Weights of a small mixture-of-experts language model, trained from scratch on English Wikipedia: vocabulary 9909, 47.7M parameters.
Below are experts of layer 4 (counted from 0) of a mixture-of-experts language model. Rows are named router (the router's row for the expert), down (a neuron's output weights, with its number) and show model dimensions 0-159. Each number is 500 + 50 x the weight over its row's rms, rounded and kept within 0 to 999. Numbers have three digits each.
Before each expert's rows: a language model's description of what the expert responds to; "raises" lists some tokens whose logits its average output raises strongly, later layers aside. This comes from a sample of Wikipedia text that the model never trained on.

# expert 28
What it handles: Word-internal stem pieces
raises: " |", "-", ",", ")", ".", " ("
router:493463448495417535523487457354512501530546494411405421511521505522556465493511510497465502502550451523571411522442518548509478496485391481489561426421491589427560445563512551452553545497592484636499519470558475469488525477592547578547496470463620513507507499469496457469477464551405540520455453506532541397529496457441550513504587432502551496461432530558509460404553445525499523516457522408586498580542493445565515449433556531539553448504449520485568526492500592612516505484524482
down0:530533566571592544573458437473467553468374477549475526528573468484486494446499458520360520431563503473440558481446493458453461560464506549456522522568520481518465502564487508446584451515491530527468456485497559501490525481500451440612436488609486442492530489429513456563575497589473508534455533594452520401418510488515472515496503538515524502534506510496471413456424557539547462492557468512510465480386495532524474387474549639372515581458513444456502405519526475525489473435490602

# expert 5
What it handles: Adjective/noun suffixes
raises: ",", ".", " and", "-", " in", " |"
router:523492439492402560434514472427439479581537520453469506543533544567509386416514491534511491511471427447559481539487514553457463490516483517496462460442508523492535457478572592457532573514533457528540515456527511443499550548545502624534550478467568491508414457417544489521490499500453519395447456511620460490534500368431633495472536502505498489479504543497492436439620466474537524502494618526494522535543468435560587436466506506581422460365479493539493567513547598521486533432514438
down0:424537488448452477523494499561474496460510486467491505534513449538445505565511484488565529464474518559380449473443396574478483543513516441486482587487503573497439562517459518431425529540452495525539482562441496615487502568467496434481472546383393493512476515488481437495486390507479404520455511493520596450486515484476551641554381591416564580484534467455412566492506451462561512458465485512449468517443513441519546379410510518518531501539518382548499465500496454538601552486516501

# expert 26
What it handles: Starts of numbers and names
raises: " in", "ing", " on", " and", " to", " for"
router:429421461552514554483583469454461427547562491472482425468400522537558473485572422564490544549511447552553472519462407545459435445446469446534485490455554461463520488555559417448531451412546565512532441452531544489559565560555514564547553491539515579451440454467558455514466503490464551529464454571554437490518435496472535597434533425521392582461547514554424508523534480465527568518503523454373536532524413463547568552499555527527493418437501418590441506448557526552501425486496487
down0:580539510481476482508446520513489411485518545591488521483491480433514518542502459576594482522444462492600541533489550555517464556446431492582498473571501457421461548510520470590453537480470424537474425534493456557526542448563394483631445560539498483507405432398591508473443465497396509538386550500580499544424545470545409461519432546525499488510530546419424468384486504497439482502526504501418487559529589472564455455487490537534486458529513614484576455528493585533491511508485471

# expert 6
What it handles: Closing brackets and quotes
raises: " |", "\n", " and", " in", " to", " with"
router:497446475544436539455477470508493387550548468496489516474473474580498475513513455574474497600494450581460466517467489575365394443535482477504477447486538445448509480510534508502514532363563527536588467472435594474599514580549554525564467609607551476423467534463615468510466450451493545475466506559527435512632471421478479552463533416520434526426512492461527430417498441484589527542578497491506557551534436483559571506509463478522532455500483489505514536441506526558550483478438467
down0:514655478428545467558487500432488467521487549553541469489442545513386493484492531446520536535589598533475443465406525411500574556546519498475503483550497490503393584439433483475481440537444434507542479516464488455499486495463555464467533486526513554460483500586508498486457486565501498447532507538455500568576507412391544562499555519572538503468559431424466505531511513517422451501463565472450528431535510633565612515505490517482410431517579503399437513436594539473563458516470586

# expert 27
What it handles: Dates, scores, taxon parentheses
raises: " of", "l", "r"
router:426423464553513559489577471456463426549564486476481432474407528540554474481568421565489540544505445555548467513466402545455439443448470446534486493457553458465520485554559415449537446409544560512534439454524544488561564559555514569553558484543515582452442451470555456508467503485470549525463459570551446484521431495473537595435528420516392583459547514554425508516534475471529564521506517455364538538518411459554562549508556526531492418439497417591443508450559526551521427490493477
down0:562597478487511553481462500470533525485483490435470580501518499500456409465485586521522529360479524453482472387457462554561474453496567594417523510501604512530530490455580500518513466478632427512514444418456549434467438461603462537473567464592512469579498502569523512446440510530534444549470484464580512556478553422558475575580538490527507508523555560583505475508460412458400541468485571486478450464552580438487500443507475462542461541459432428505444564450493547578521461498451452

# expert 29
What it handles: Digits within numbers
raises: "2", "1", "3", "'", "7", "4"
router:411428468543476518417501492474467394531550508479498536484437524504497490497526480616492600589456466522555423515511488534489412489476450516526428457435512501428512483515514448508521507445493539532540520423505562478590521530553542578542498468514561530380468443401578428518406529478497564492399443620493460461546458445509551555506531444601478522470482576597502497464642472531497587541553505490525546523519481451555599469486509585572517455434459511524481527425484494576454465493442464
down0:532432509473538483568508451460437439517505566545443525454422497478447516489552464502505498633545503535506487486470481497449492468572559552479541518495515544404540455549491513622543485497464484425470580474573487532515513498476633440523526417491478441485511459583516425471550458539653500584494508550393485411558425537413467596425446407503462461450485622411495484579481495494492518467536433488412548519495512464533475569523427444556532474507556496464511577510536512549573448514491529

# expert 0
What it handles: Line breaks after headings
raises: "-", "\n", "A", "1", "S", "2"
router:438448468537391522404521485517447509578572485491497552538430538527512514421516459625455555531556519587482460485417431558480410437489468463516503404442498471426493418526564462402527530412552568567588512484513547483549554516531585517514564514569505540490500433492507471466433472475457567450438464502499417443610425511491587558458514464523493575434511516540437432482518434490570499583546506513432515521523462487507500569507521537529567457457492442518521495402538557565439405482514541
down0:562623401497464577512528497548477507571515507488469538494484470442441586487510424520517491562413438472393543545472474460449453578406480490557510567482545493573560428484452448490482415530469505513547571518631527520457456525548508445528550455449456496564533550485464496503457591463466574524484520471562568500438448490497470573468553567543545480472472475499534568541460530478466501521512504469484450475527486544359481498540493461486591459460535376440564442393394550480442479505592568